Experts of a small language model: width 224, a softmax router.
Below are experts of layer 3 (counted from 0) of a mixture-of-experts language model. Rows are named router (the router's row for the expert), gate (a neuron's input weights, with its number), up (a neuron's input weights, with its number) and show model dimensions 0-223. Each number is 128 + 32 x the weight over its row's rms, rounded and kept within 0 to 255. Numbers have three digits each.
Before each expert's rows: "gets" lists some tokens that make up at least twice as much of what it gets as of all text. This comes from a sample of Wikipedia text that the model never trained on. Tokens count by the router's weight.

# expert 16
gets: " P", " B", " C", " F", " E", " St"
router:117109161148062120133170109055147167099102135127121176112064181090110147164114125155120112127127150130151144125138118133162152142152136125085077099124137109158167096161129102094183131119145071126082177109143098099098143125096108100145125107071127156123111151113085193055130118040126137159113164183142181051178072162177149129176154144163157076124085121098117152129055155131190157096174104110144158139185137148098104112142112099111139088114168179135147069094112152175072068090209151104126170121116143083152140140117171181175133139123122129107128109094148133159178104118166102085171102101153121114139160139108082122148114118172110112143144170124151102181177176068098162117116
gate0:186141101119109168047133171132095104138141149055164137121131113129166134149109090133141149147165045109092138111171102179127144112070135155139121145075128159129088141148143105167131121122074130141070149083081110067126161166185126105099154108161134210043072134080140149120143064156113144143157075150088151151158112107118207098160078104098119178159172171084108144131121093114110083081172157164143119108123191110118111099132183122144132096183108084146072116080121094110055152164130146148187177137072150169082162120124110113165091143105147141057114099118103155128130117142118093116176115108113117147169124129074151115078112140094131095111097147151124122133150145122105075130127
up0:094111149138132063198072111150119169199096181164204096113066155095128158089118145134104134129098060139058153092117147145085173112128177112114136119083071181119106133123111105082125138145150114101084130200185087080119134069157121152134147102093142094151043145111143101147102148121115133131161124146172106120134157162112124138139163094121123177097144146165126099165109195149133133073166102131124153108100128139138148095162142085116080148119155139163119123145047168183057161134130127054129168172146119142173192176142145107130102115117103208131102126046162115115092094136132092068070138151159166076099145115111074132139153154113163145115130153124111127104115139111126127131129
gate1:133113085123086135114168146149154139116132112119133115174148146165084108178170134185140072106132136127160115094070063159125193103120155105154185202175198115125106149134150086150077101112134119142114148108187111120119074078172060132086132156202108069094170089105132126119074124118153153114109115163121114121123118108111138134045170149152116108103130076109090130119138156143141151158118165157080141178161137193156099142085063103134109124088184152087086042112081179154126084116106120085111159117137118101133115175171071108150155122136157151123095096136158107134146091113082112069155144102118135166070130164135175150141130085097109124107077146121154124170173098095073178161130
up1:129139147123144129091147137123152103113135105120141100096104153145129135140138104100129124112138135096118143153130180101073099154118091167128176081153153118164080114118188104148108143109077167106139195171124153133097113056154114110118166109090119156191158091122146076127149075130118130161167082062121110102088137188115136143103127057152131123123154201141111151146077137102164076097188129112062177128128122216118121129097104131135105180055094147117105092088115153066061104088110117132128137113170094098092180203111146083105109107155125126081129115142116103093165132122102097064146160200164114171083134156177111170089044077133127103115178099153149113157123159083159077128115
gate2:173119124133111152156101136185119164134148162077164177096127144065162080111119096138173120143165155135180125083151121166188085141094088167179116096081130136129112146104169049119142091159120137073170113144137100176104172135145122103119137079080182123078137100144104106203165134177152106156073164163119165206124118153175099115134097161083123069083134182144141126126079111103117108121081122074119149177093133128149193099114100142132169094136177134099111188136131141093158183147122098120123134129128151132080158171148109116131088078106159116139126117163122141196134095099144101119100099132107136098161062073156076122110043144156123150084148177134160129106060173106108097113143
up2:107158120103122163077133169142098111095110104179133089112171145150091129165140119104153117141154108080095086160112122127097127055143195153086119147108126131148088112085154159120175104151187137183210125073119149093081129097144099132171169208105100139147034107108122120124134181122121104116099140121206123081146093090121120075154131148183126144151144144156149098118163131160097165139139172134109158104136103124112110142191144170120103081169164144132187059126099161097094090101129114132084129141174130115084109094105086136072133114182124163112114114162100100121190159143156081102127088138125169109136119199114071158133203165115180209145085120102132145156155146125100157083151
gate3:118173098170164180186095175176145127156166136144204174145146167108164144078155162142135156160165114106126115113105059107134127125094120119120161125122141179143152177096122145137169119119076167085084151084119137132102094087082135113125123152106125176063124139091126088156110095161089199113094116098116096134116157190191078149193157167147143154117120093148168160136116093134199163123115103129121106140173119123141127134217122090124118097140136183105129139156090110126119168109110110164114138130109120120114205071175132113123177065066093166144153109092141131119110125133173131149199100139105107040087127172173143093093066141115212150149153175105116113142089128163121117124123
up3:144099158109114108159156105046144161126172158139111129109085102210155118152150159172137180158095143110116130098133098142125144154102162106162077141075096112149157094092120140134130107074192105139116142163174129111136132127180071145155185106177077122091141153114139132056095113098194100109177157180099121153125163067154107129151161136117115169090091109048143128159126095176160103125094188165114098160093114113129146082090152124132165155149135038114146124139146140131092139222050149099101100159125142138050122140142114130081080118159109122101190102149139090168154172147092171092131173170091156125145108175118113119150161147135105092119104126105112134092102108084059144123147
gate4:092175191152197097147130115086119102153117164150139132167099145170120127175139181160182127138141178116143136095106134162195099129128142174140139128169082153172111126122092099085111126168076170123117174077095046126178124123100194101155118111130100141147043147066060123110140154148110178092103117112117091099098079099116144137093140099115106176114102097202124115123131111195098139108170143119142166105141143139134103140103173155102039134110130129059099143116138174116190127176088095156119085138133116063132144149174113129100116116034047123159120172107089107133082115096156190149082156143162174122132109095109093153109163142098115119119110144141113135133090150138130101144101
up4:134114091112079139134125156200119160038098137111147112129127199110125122117100099111142117124122059164152157142140166139076169128097146150085125144085139054076171111129108117133139161098112156119144151098147134138097107119130146124106144119225112147163183144159100093151105162146130193176147145127075187130145138133153124149127098107097149138145165121075113131103121113043105169120136025172176103093157171140133152124147149106120141151150161182135100138119120106119074160072083088082125088145125120206086105153143074192138122162170116140086076138153101129124112132125071099119145163089167105137177132129145146135123094069129099108143161131148063103148103101040193118117114
gate5:083120126161121126110090145120115123163143089137179096141077151126132127125111158116127137144184169073115084146100080202063068081102119132079127138173134163153086119124097153084146111114142138105138132126132122095128144115142172121110133069146138178177138110155109199131036087139170077072106138138137138114093132180098171105092060111082081124144100105081164151137199123164151124092172134126080106115142170135154103110133105089088093082156125126130111140122133160167131133161117131126187120103063155153102125131065134070141099089166134121141060119141163154122187212163147109050137173135142120147093181166097202107134156101145126173141134171124124124099126175156139171181088
up5:118111163116175131129115093100138088095155110118065077146122082157134095094110161117108134112111100096094141096119109134130173120089139130150165069150151124108137142109137089173095086104072119163072152131116144130147154152105105147091155123131129162104183128125142192153149107132092157168171099086113103092146089084182139145114123191121136189087095131148098129152169159146091159129170175156073137126161150175185102109147102143082098091149064062120113079167088121164158094116052134219135153176094059175109193104144142187089133138118154151105158072092132160172101148159116127154146156139085114141166095153122130107082110120180119124105121107151084105065195169113130177134184
gate6:132158117171101119101161144126140199118171152157132094110156114061114174175133130141125139076054160194156130049133110146142143130144163159114129140143160167129084106079157193199125155190138104093073122159098103117124114117096136100067141044086115159132163085097187130145154150149095141154090103160115116082171124096129072153155206085124146147136076122080095132188133191140066155118076177140136133158123134161138095156108143129105142117137127092160122116171156088114141135129104147023114142102124138092082120106093136125168193147106106130185147085107184137077147123117127145164071103095135078092142146130101104111103143133108122162065127119124133140142134155070160132099131
up6:128152048128127150107083141104180160101129125190118112151105079147115117132084166118076195137093156192110132152147130077125114179137127182106173115161121102149096061133134160124140145114111093107098183150127047066131125167102150121146143061079130070124153092109163167128108070152152144154111104097128089044106149075174129102140101099129130138080172126150110110145194169140089106172114099153160113108096119148129104106128092076094176162097110112134086063160105165156158131145147109147127102119124102155127159139144090145078084174120082107118127117186154109059087098116101157111147156123176119126098187131148141175170130110067140162149145122180156155125117164060104144202137
gate7:106124208116099237104132120096150118117146094106147051130148117087129092158156170121088107152097077109091147154095154125181137158116174085153072163135106143108138134109120152132174109159153091118082117117162086158093102123139159108141122094138080129150157155121187134084123113027111135123099116094100069116157138132152133142226213156165196135132144127128119101128101103068111114067115142116152099107147133118119081112126147111189151124127126127172162168119162147093156089114187133119155187094112092146151144112093131147078169084132123111084128164136127129125160180186078123114148134070149102158071113154122190092136182154161198121145117152143151171093148114162135131111162
up7:136133214094122122134137135083133157092165039104116096094069173145142140056154161163138120127120116145114133101140126152183122178139177140086079116133164128165163178083109101130158130133180116170101133177131073078152138136134150126150159105116108120163182188120158168137098164099129125135101114133119100123110150128085093124144112167152194172116096120102117143145060120127104127155125180122168126104176192096123082111134209183130152140162156119106150150155141155084082083101124111135153177127094130077123161128156111067077172101186078101145109142114114164111140169154093085093179163133116062086119070126079167156097199122160122173079109165060128144111115092124109136109131
gate8:126169111169106112101084094184163123108091134129177084138157139163158056149175135113146093150072101204148187141103131120094204158108152127138147145138183121135151124121051117150146125156092156132135084113130116102070128094107106133163151081102085095138073152107102103133136084104165161120192145074166071132166139185141093115183138135131131054081090135124090164136073165161092115160115122202088122173123078103139135133145126143119141125117175083114129085120118136132132099182141116111076100138108185084116103103105099156134158098101142158084196154150107194127164094132153177078112131133151162105120118101189151196161113132134047119086137111080117083110119126126119134175147
up8:146135143102117093113178114095196117108157148169138091113097096118056071147118101193166156164105113200102105122072136115133172151143183097129115197103138162134188178095098175168149053153145121090151152094108107126147150138129129111130145160127168128151148097137157159105108114118116174141096180084065080118154122153063131170110118090143168132134088091192101072155145133203090103109094130130121146158154101132146178143127154175134075120156079097143139058163105093160129106126156181140143109128169192137105120092106111110120179128099154126147071153192096131069122130113120172106115119062132103131200171094123134100174091110121120111076104136137123116104078117127131074069118
gate9:160118077162139177110092111088150094136129158121143155212176126145164139136156139126141094117114112179071097157162165115168112143150075155109138166056162096108159115157096147180164151166171104155121100155048107154079141064070096114090117058182147137064135134097088166133140149161146093174155123160155089094091106066105106137111117156137159136074131132162141144201160189146108141109115139168127091105097104155137075091109156110085096089105103077126127164094120109153137191151147091148183122140074157153120110123120108155122139120107144081153106123105136177209061139175150113130116104142151114129137160128126125155128154097096128166218114144128121136077091101170126081104080
up9:146099083077164147115169095130110153177108201101146067152145119106161145088168101166106095133140115153106102143126166137120126206113100060120120114147111145156138087066046097111163143127104155123137120075167167140103150089148197175149107103190105148150146138183143132079133117067169128106156082089123127095135122099090135087133118112190123118161145103084135092139123172146104175194106100128114126112096134154131169117128119137125124083067116133147078158138126144057166122109147113145109094113090080148169104159119078135101164113149156173166106106048143119190144108111143090138185112125189059147170140146133118138118103163123146076102118169223157120129183171104178117085125
gate10:135122169100182157125122121123144104124099167134089158099155135089149121146119122094071103120174083102116167065106126168144158110198131121118151106132100088105151112122143137075133105163133208143142064136153083157147125157111102138077167129145105134152127159183196125155156104138182132056170121106131122131102114121149110127109127116140102111097073089167126069104063097086071129139149115122111117117171114116128132119097139169046117095110142116135086118143149118139159128081096154063081068079101199158185116098136129132116143101121132171063172101092100106063171062140141161134145096111154139110146078145079164076123116119094076051114095114137073125180069142089190173124118
up10:165116155107070095164171129086127118159158162140101118170115095181130124120101139177118150135155108105143155161132105162179174136175121087152117116150167094038121140125077094151124110073126143087133155100111146162155136137172127185157110133166155096087116079122121135085144207136151119052104171176128106084087154143104160151116135148127170131150190127126162122195162150104187101075112179179117107132172068149131147146162116164097094103089139164128138165149110082158135094164119170095150162159112088119067082155200120124116145153157163142129176103153131085120143142091153113110172098130119229113118178105126101187116100155179098119078122079142185150153125112085099087159117
gate11:136116106107109147121103094110120116102179116146102227123142148143128115142166067137177106138148156129095165186135111126185107155180129116102136125156133120184164143167149124088130173152139070145150155171112098107180104106152094118118099146149153118136114134070128139127109149190131101096099105099115091104127129158139181127111100126205077117137070118084116103086057132083123038155155068105135104172093172122178146110201160156192153106141084153103112111132125064189179172112128109142132090084162129176132108156154153138116097100187132119145162103154136178152144133054165112084129146146097066186196175150138131096113156138098086137118160157149181096179127151122138132123175
up11:111131104177091088182151106228146161145116181140166218158116158137130049129113128102160128152100146089111040054140110124101166133159164154171125175140069123134114111124147181097181106091179146147136123143108102104104147126127117114160126126115111131122149113099135127179136099146114070157170134138144144137118091121122129182152087102056103176124106126089098164174157126175092147170064166170129106150127135109136112103183092120154151157055094121096198133178099084125130133108108147102146086104105142100155146079116138149096194164128186151142080124134157156110137211119168121132087138132141163108114117164109168128139157124166094099110125075137069117114159199187109107117149
gate12:107119170114139132153092095186152107092140115172179107120129118124132081150083130048160123157136140112135093103124142129158170103109093124130146087093135105095116149130123181104208167181065180132105129093143083088117139127138125127116132110124079201108152154107133158107129085125112043107077179105099112097079116114127206146110134086104148073170060128064122146164124133084071146201133167069141117126078172110109124126114177179090080144130140066105078144134180161106111198139172148095149129159153084094116138125093108153145169180095131099123090154149093179138154124094127180106136148123114156081132093109107111131107100135073100140152162136098101082077089157146066128137142
up12:117126101142115121036173170152079114111129102165083133198122108064093121131147210105114170155095110122121138180194181103103161167121176094084140167117143140055152165119117146134116163117112101105123025125084167167124172165080146138105115084163094156090117110113095182146140113146133121105087167181104101132142138089130122081148145106149100160123120138151129083093103118082089194109117132184179132144134117109098159081125103144102101105166141125149118145126174146066124143135077097177128073125108107151133093208153185089124176089163126115105128114140122102146115097098130174102107156106199116152152138168088156107112095112160144065150120100116108139127170162124058144183120
gate13:087082071160065162129143104169109118173120026115086110140072119151088159204096140115139120057104122195103101150187140109144136087132124110124113127137086140120169148146089204138109118164127114127126142150197132153144105123168154168177121213141174119144157065129085103159147145130151114097075135126127135192079153104118084120165121150132086126084160119138100133124118139058121149170117166136191146154107116054143092129083138116121142127185131164125108136111104115164117086123184133086095125174096108158088111088165132143142172158138137125085137125148133081161217180112112176162128118121140144091167140151049115139159163118104090111133155117147194100119142175091132136117113
up13:125112183136186137174156116164118121127097097088071127100046071125179172172086120136141121101145151119127097096130123157108156092141131113122137125182127100057150116157152133123089134122094122124170128118169063114190121081145132106133146128180106112103181080074073116133175095110146106122103087166091119124089135128246125169138118132153124165095154118131115088134141101090094124118128130107115154154142113141168178094146126111089088123136071151040134122139140146115183113196124194092153080138167114186127129096164103040111108147102152068091099110093109122169158093125126108154110170084116149159096136127130126105157140061132086061135117145108102134130118103104177170184187
gate14:087127122086124092091104161125102126139113143200106133119126131133150114091136075085099120132165145195131074153098135140113122135165144101146149152084134135101127115043154126105122107128102159062075181140126186177121126115075160188140194202119160124089132105128122129165167148168121117155135118121109118111113096121118182109186141103094150137136114080084151140105126131149061187200147152122131145094111151103113111103136184044145194127203132165094170090145117182143113105066105068086107126146147160111158089177151121076160168123130134119109136160113188133084155177126166134133119130186140154132111099109150109156194142119131088121080124143222140150159185153093164151116097
up14:071169118124097139092182116118123089123130103145186118184123162146115049158101151107145132127175107216227140175153121103194143125149106217112127184169117098136185151103114142113132131120136122138207183118126097163106133103142156107134212103167143138101135141116163164117094166092152088120119140163141157102153088144162183151119145130133102138125157144165168110166134140133091134106074107166167162144139106140109170111092163149102129194179101083142108099083116117187170065162144142131110155142099138083095106126180134091116175189118102106129112161164109077111147166090084128118146064095129132097177079068132101104134144121135161184124129102162125135125107116137200156124120
gate15:107156176104099107119146090164105128131120146084140118113170146144109139123132135114130085135112163100160086136121131108106099155183154133117120058185138102161160162158143099123129121236125137147063100102139174116125107091196117124132145114156041114106141160124130148123114095094134082130171146158128126111084115183070107148151167130081107097120110073071068097068133137142140138129120123106115113090113106121158172115069097160090102093181205093163129126147110100155148081078091147066155132112175115128139147124177090172134073082200135135160118152134134113134121138123170192130199162171134177147150120113104070186133103147149093057144118187125137167160138124141058185094103
up15:119113070104137126165126165158128147124165090098067106174131074146127071164162137073094113157140137087053129160203148096096161125122087155191135092143154131153123123162070103118166153132123108097127104079230155128146148135119160109137153135151114145126146106126193109134123045117104120155120132138113152122105173119093090139151098193169077146110161132114116146149161137114177131169095124133149158099119145110147119094156117146126160128154128164097207162115064099096154114112180099116127177155138054145112158154194108116118164135108091177126124123136114117155159167055095127070158175148226139161142159129129166134133145186091114119144155121079144118192178095106194139165107
gate16:128081085172140130094189156143117149154095144146147197122136118120074127161084085109105130117187068135131165206131105068133103105207113142177141121101123084098150089104157115076109176112157189129144092104154130183171171193114165188148155097152190172098105099108117168107120120029089146103074188103110174158129087151121114132135088209121088110090063097126090119105137121124114147185118149176145136147135077181195078143110135200119179130153155124133051110100086070125122118141113108168113099145126159145136156124146110152109119150129065154107162135089112144134122136112132157097118140119123144123094129156118118100111145123139133124132087146065116161083150113127140104139167
up16:193110082173115113151100103094161118145101134102142189113095139170068096140083061092212112097142133134092082178095100074106111110128165170166190127108078051152175098139153103146091127162155137132133103080195133125175129126083156119126121161096157107158151118140102120124125126128131166094144143085124136172114134129193181121097093166119132143163095159122119131136092180188182163172144128135127064125097138117129118124118174151148148121125164105089111145134166196164187119124155168158168168124123179082095122112104090141106163109136109198096094173187160092114050110104135123133113156132187128153096147147179111111135120067120162104111123104184186077149161112140158150083123
gate17:179081076094121120133119163111077158124167110177084143165170134086132150133136097135121172139111099113120104087160148128159187127127130088136155131120100174085133205153102121156137119140125132161146138108132093075110098116103136136138148140113151144166103129075159128120064114205082114151145118147194098175145120144100112196157113067111136080146114120077145164129129166131087089095148135129157133152143114097127156102091090129202188097124104157089104078124144079149083140165139119151135113097069099148122065071108087082233139132136088169141142117145118123113093196154146171144104153141078152131104092077101089148127107114113107057151107105122103094219163083103055131179130
up17:150151097216145149155110114082075176142081141045115078134077123156112079126087133144166062149092143138121107123135098132112163049118040131140128179102132111171081117179155143106176124120162129105124133179200153070136210112159156086160193140081097119162128101153142072137163149101159162121144094111095121094148070136190129129101135151139101125102133168101112121140123098099183138099121132144153176122045123143116124105102149123150118113153193102145177161116169153120127103077086143130103158132118126131125151150128103120134120161229087113094133177110159138132168129166141092202138126173117135167109191080137178147105144121138122124138140147094167114177097107130096129114148
gate18:099172093095086159156133112084140120165155071085085163133166077164142131106163141070075180182165154206104105118139109173142156177153147088077152088131130140155117087114102071111115115146138170151132123165117146167098110126130216145158094109172136048123153142105166133129178136136135150102176107101121187148166156094102141059096124061133187134096162173135145175155053087151087173100124148092095104164094081160176072119154083163158110134118134160129118137114105096171146141161158107094163102122156127127111157185127089115152122162147093110156102190118151057127149179124145166122155108158112131145124126087171158151139118159137085106115139106079119121105213100151113122116124
up18:149165163129149128102076110143090111114149111140121124175101178186092174173134146159152164115175153064082154082081166139136136139150204173091100146114088117091158139096190139101074088117156097116091076098152123102095108152154122093156131097195090131205173045120182131080111169141126101107132150126125100156162125116130187113096172095139162063105075189104146129124113102118136120132088143121120157204118152104120184141131122100144096118125120106087088131111115131142094086205104116172136157090136078126118085125145105120195125126129075158124138076112112105123067098091118163141118172122138191097134121105160157151134145080104174104145120117159049108120181169086129086116126
gate19:106110136129161145090149069096146134134140175096138102161125147081099161077155220132129168129051180158119100126091121131086141109099140143142137199131088109124157156140122159123108135119097112150201180142100157125139206172043100150168176133151145135142068057102113093097117096125102169129167066131151128172127069120116124076136149161122100150129130085094149116127171122155139152126096140143117101178187116099076117135108185095129146105113065184128131102168148100142065112179134098152105158104138105082151144137175125059187151110100062112157128143086062150194161140101147068153104121160172128154104142091140162122124118109122146155166118103107127128100101183129174129180115
up19:122129105179126155128124179102093171101146166096108132139167166109117133121131050106153162134192182080126105082108137147155192132118166137198177077105182105133073161134089112116133095146120069159158123160148153129081136142160127133100078062173081159110157189145172135082143101117107149116119053119133131114204147188089088137148117072138185113179146108148145149072138141182111157173105156085135102106126128044151122117154125153180165158139162089126091145147156121175163160151083117121091145135167168128114099111077126158153137137158112105086132129087158094171099127191194131184126147117128107128174136103145168133139117089154104145084113152159104086095119085163078144079127
gate20:083085154108155169100156129174114123089111094143155110141173128112102122206102089110184160055115118189154132073139089109151162096082109131145129127131153177158081162117121118155142157112140127143146096168139131118131127058143071114161179139076112128158148118138111147188150193151114141067104079089181104111072093159170103204131096151136132101142144152112135099129184113115102110178155127128137137143132167150119103118089091132097167096085142077095121155118088140172119109135123137171148086072093101131138109076097114154105182140069203134099166157099122094144156138076132050091152139115103046074115136063140132114109173120133070155154119088125150077163115087088136088124167
up20:183146085112150123136081152135132163152184171160109162148151144112124133129130067173168066114164119125119122109146170100119188176134091084123133155119161140153131085080089159120061143071180115174087191145123125187135083118169144110159125133131163093105193118129149104154109156074145172106145093108131088120096129127130099115097082128099069139135117173134135116161180129170157147111110119105082121085114182128164103147133109160144150118116089163211211229122168160103142179092186129149161134124107153112137118092113174072081160166131185174099096143160134111140119199157130108128058143153124122115118164120137095120153125078184104111116119119146132069149123139128140150136214
gate21:144158194117180132166148135078135062114102141189127153138117134059115186126127137058128076097150128130189134145082104090077152166134106166166128111137115169119190100159184114134127108154123126176095074122105121203086112133124100141124089092134117178105092158105101126132094120112118158212154172161141151119110106152097128110100142057129127108078172101090084149148131201136132096125138133200182067075089112094104112151141116127143072081171184166117118114083148115171137147047107163118121146116088114149122093109133130144084062133108109176154089124188136159117099107088206102094112114117087138100113148110159159148173126157140105165137126135087120116145112074158101165115136
up21:110137135102139109205131074057117152176123150099086156178160189112136085126178159108105114073138130151168168065106124135128193057200138127144105093172105125071132126124081128136085124138134118131117089125130147152098199136172165147144141094106119121135156169142162125171095103142143126157133098112140152120138167203055143120117221142122098105184116071149110143147113157141126110127127164157067145070108122036204111123127134127115092170117174098168138100146104136136121116072123126169121138150121100181197116161090109180102123112121128120120104131123172143061175151067095090095075110102142074161128142098096113151087152179144164113091144125115167159135122104100131127092138
gate22:058145078169082094095141128092137128140174130122145128095118122193134188148137159117155091114140102160157140133118109109106164114103097170127189121144096174128050170162109135110074154105152095152157137151145123137103118077143132113154117209139134182112144135166102111136086119073130213157157141178064066136181133143090131152097116099141108166163128185112124151111095113126129132136133137108139130134108147116147149152136174088116147110157169189150175107129107141144124098117137110178173124080160161077106114085107138087136139122127106093100190113213172125167133197145149136102114105125141176120093055137125065154095155157140167140101080131161056061116088192142124070173071
up22:131156118196167107101129159135143164182129121140173162112127142116211117100168082125087137166112127120067132158100154102094183148142080125102133155142132112103150168047126174140053103106154104106179141099161111135078093150032149168121106144121097115118137132127127137100162099051062077115134107171160140124110099044144162101104145145120123136158132142123123134141105148176122156056132158155123084082123186092138144112109077161153110170152147137104123121108147165161115132184165086127138158151032189145080119139140105153146102095159142143120139116131178128117124149191120190149147145097188129110134171181146156184103160140127136123216130100123192098142133145138102100111094
gate23:135145119100178098125108132097138193142138130158163088079100088079127062175165120126122139148155132132126144076138169169111140127127150074114133089154128182123157072169138091052136157128129141100116166096102111147109116126143101112147166047151111066134077116108149069126213057099179102142084111126112146144090116109146118125103106116140158126111140157115123098094098200072103150077125139144170088129131103132140117165119165134145080107196168132171132120138177112155100126179196066104158096149102124182180140129050105113142123073124083084178139168125171184174139159140142134112130136176134112084159172101145138159160146116175127169127115124120108109147151077208188138155147
up23:148230104135137127107086133085106102120124153121126083176173156178109094057142128170154177108123160103136166132180158084177130140123100105129145148140084071068143094098127088127120127154136157098139113134100164061143154082123108083099092129168073186111099132104085129101126074178192096156109126156144168129167126095129141142127123136112136088133153095171092106128106131123188174100107127077094139189133160095161062199149110150101096117172108113122095123189146165105120120143094147109091090077096100159142173101102127132155130146094122156143084153127085097211120130128104153128145164142117090126141168132178121135216052129107151046084075178117111154131130135147139113114100
gate24:181123178135105168135146117046148079106141145105129121154139127085084142087134144129146147122106140042139108182095124110060119172176076118138165122095063181164144165135126132111144110136124102192134095151070141159136144066085113147140112140165105186152154105113116092149126134118083136148166099125112153169165101158152094189129091137153124065104137082161128137162089113161201064079090056092172126105127122139155128151133124149115161147215120141108176049141140084154121159171112098130098145056131081065143119169106091113137165070152087132122128135111124149090126116102157088110125125120137140150150105124091147131112113112106156156121107154158046123171082054133124131147065
up24:176137093149150136148157176220100147154122113168095132089136139141097130136125164155079130119094103170144131122088142100152169088136133143099123152095151132102091183139117151129111134144099094105098131139155107174123151101082119123139135059155163114143121151119182155144108148094148127178107188190140134114154101164136120133090164147153085143126111162096117127078141178150116151147144124161026091146130178148094109137140100140115089117130072133161150179165133081079144189121133115159107063120233168170149148148131121165143127194160115087063190126126217128216118132173104135095092151178047180098111127164171142166138115138177154137146116123082163144142095124107129103168117
gate25:155156174178099140078163115111050105104163093178137120085146135088091156198140115170134136114203172179235155146173168154140105220079173096107153118114135127190127124165098119105116124145088172160119169117130084109131130118106156142181184149121119146125130154124135136130111151139168160149114157141145117197109073139122150142120152167125114135110178116179149203155138154185118180099127108120149196172125137114116172058049130153184144153132109128098132110138152165147119112120114140087157148133114113178146158116156115103147116179146187149116171078138118154091142125118134114127134117189132103087135150175073119050140100173135119162114128088135138194131122086133140144094166
up25:117161121095154178156129068093147099082168122117100135131157113155109138090107184106133163128103124105160169130141148105177191098072128122107136089112108097096091063172178137124107095144126116161111171187173108097121063128126115083176117108105103094075208156091128146100173144109104117144118129161092151157103139113144075170119119124169148135144134105212111101152127119143070136135138188108157107062143126111108125153108077082132091092117104114044134156092116120140087102176096113153088127116135101175121159137127168091099166062132110091087147144210120128137096139116047059136190138143082117115124061112097086117096156140114202092135145100073139125104138097106140183120119
gate26:166114114125105115142099180165118109164129103136118151110096107128069169110130039123112130123151174172163141069074177192187103157092114140118126100089128090117120145104149128170155107177125167184115133122112071075126139118188124048151143144124130129109143192161109124164128188140125100138092141123125149101120129129053160141069125061134093125157093132169168103198152101139138137129087109112125200070157129176216102155123119177158070136118093125143107167158094164144120125105056130129108162123113087091091149165119120141131117103103246116196135133129118140098097102094128111054103091146170132157144147111096120103088096111115136154075118118102154138108118140111133071144121
up26:144143146135131158106179176168132111134045095108115149156149131110182181119095124124040140149127148090175137161145171167122139120106138108157144064069102127186121136152135127132157105154161084133144175095185125055114120133080057075178111148129155145175160141061118118174155138202160113136089112162154147080152064191161102081160155070088110162158134106127156119129145103163074103128126144120126106131160184148139129134126089132190083114160103128167158100081095096185084076140147127147117139142159075148150115122143148133091080097110105165098141126171110176138096135110162174100177171173161136136151142083104120155110137106084131172113149185119135115118164179072101116081109
gate27:156152107070143151083101155148093122194098206141118108119097120124101113116132153145116162163136139101107163193137108231155111123131129069090122161121103128109122123114081150136128173162126101128103126134131164130154077145135183076146118155095098045083126187145164070136125160158091114132143123150145121150162104025102116130121150122162135153122127126156132133136115164197111110154108114154150124135131161132077134096131150171111112088077129139188077102136076174143107103135157120100165101158150128147116146060159098162158183070103159163152115087092113100126153133138053091086163101122112117078142054165056146114138109058089143144102057129077164128092105132130131075162100
up27:135192153080129165144146115092102102196157146115167160179094126175120169129171216100108149180135095116096135119089210138121129160166145184148123143147120117101172169120117065108113186126165138127135126182118108128083121130171165155100107152133132075135120178147127171131142115060055162116178135203104106190113131105123084042088125165156149128137154078099171131124177158158104122110062163141158131172101136156123156146130115162118155153142162138203134099123121221129127125118150125107111071138132115139166136131092092191035141143166146127129144165114127128109133118119129139164101059136118117119137097114044122159093128095144099113118159151100100118173096163106153109144114
gate28:160124081153204152121135152127136162102051148174151122105170175134134101153093111093137139091054103114115077109178151108128138101141097118094160156132149163096116054109124084107152081094126152106171066135147096136092106127083130013121117113076133116115147118140204154138135101174136140124116141110132115126138085157207140141155159158098125150167162187117136169113134120130171129150074089104084130152145120105103135152158158163154194188075115143123136103150192071129117102122153179177051172107148149129100120170135101120157141165136095080166106131149156153135071110156159122117126153155094163089116185125149093060151174164076143123163107179120149168156160123112115182124132
up28:067137172149110152121124156170166135082088104065160105119111142131125166125155138165182147211181134165128140093095148120129179160108178098090117075127098081132121138069126150148161193147085110143132077157075168141138137190155108134181067144180181176121120160142100117180122069110118072150145064113152084165086101117133176135147120168087097147129116178081115140180148120040126144143120135178190083123103102084144194128144119146121103104108141186156098089172147077100124099136176116113130149134122123162109187076161125147116140118196103149143137091111109142116107165081099114115135084115151132153128167141170106055114069157100104127153145065119113142101135134142120118150139
gate29:092177120163059115150136094159171161140099102146089150089124110095090169119125100138156111122157137195103129129146136113096140145131167170123166135119095108128161120194119159131130151123119105087112127095151082110132190140116127154116137138139194141187118089183127080102152094130132154095140168180129127112181101097139126170178156097093149138108159087117107032120121140108120084120142091102078086124124159115102117124102094134144116109102082106151129073169136078085164038110080156167153077129058108110163154086112089191172080104130109166080119102112105134193094085120133150154116132169159122203115156083089164152142218172126164120131116130127165087119139173195115147110189
up29:100137129122124119175123119183142152125153129153151128148100137172119182175159066108134141133115118167189122105133100154135089092129141125149073102165090130111122158181099171088142112076120098128074202137177112129107132102147168116165146139145126102096166152136119129176096135180150124146159129125122162113126142112130140151124082097183123110130106158151158124128118171086107060177192193174170063213158152139071153151121092165159066095140160150094158171165175144141137139087202152103099131122111139109110163136091194134113169176177099100133139133143160170080158139225128147128103173155117158118116148198095077096069131124093143133116070154082205140150125146151103134110161
gate30:172132065123142121171138143074103126130148146134136179119147145140125089128112113173179097164152162130122067182184093075119163121148101211122133089155198073097145107063116154132142095140122104096028147143074118073183135127104141080155114132137119154161067108167143143093091123194143130166136114120099080088174148134089120119131053151151103088126055111075119165150143095127160176137122128111100118116113085174137151120115128152137111157108096195148130152091135148104176117117166142117109141095160082168122075134178170137037112147153124169138180151123155118089150074210137107161140110089168166136138173134123103150185145129122150145116125136137166155132171149176130166131150
up30:071137137099161153098116100153102145148086122157097139128075085116173117132247125082084101123064146089115086182125097128124125138179109053148111071136135115119148141143134137084105090116140191174077112163116103068136109166161146096114071116095103106121094096134148092151132151123129168115163175153133086115131135120160097118109170185112147114132099068095126157059095091108128087146175185188144128189175132146146155110220115159141172142124090102165170141094166138106107132150153162190124176138115126101121159121123122092152136161133111167130120093155108170136114099202094146123124139157178134099015133146115081156120132138067136155098121178131126163100112129114098129114117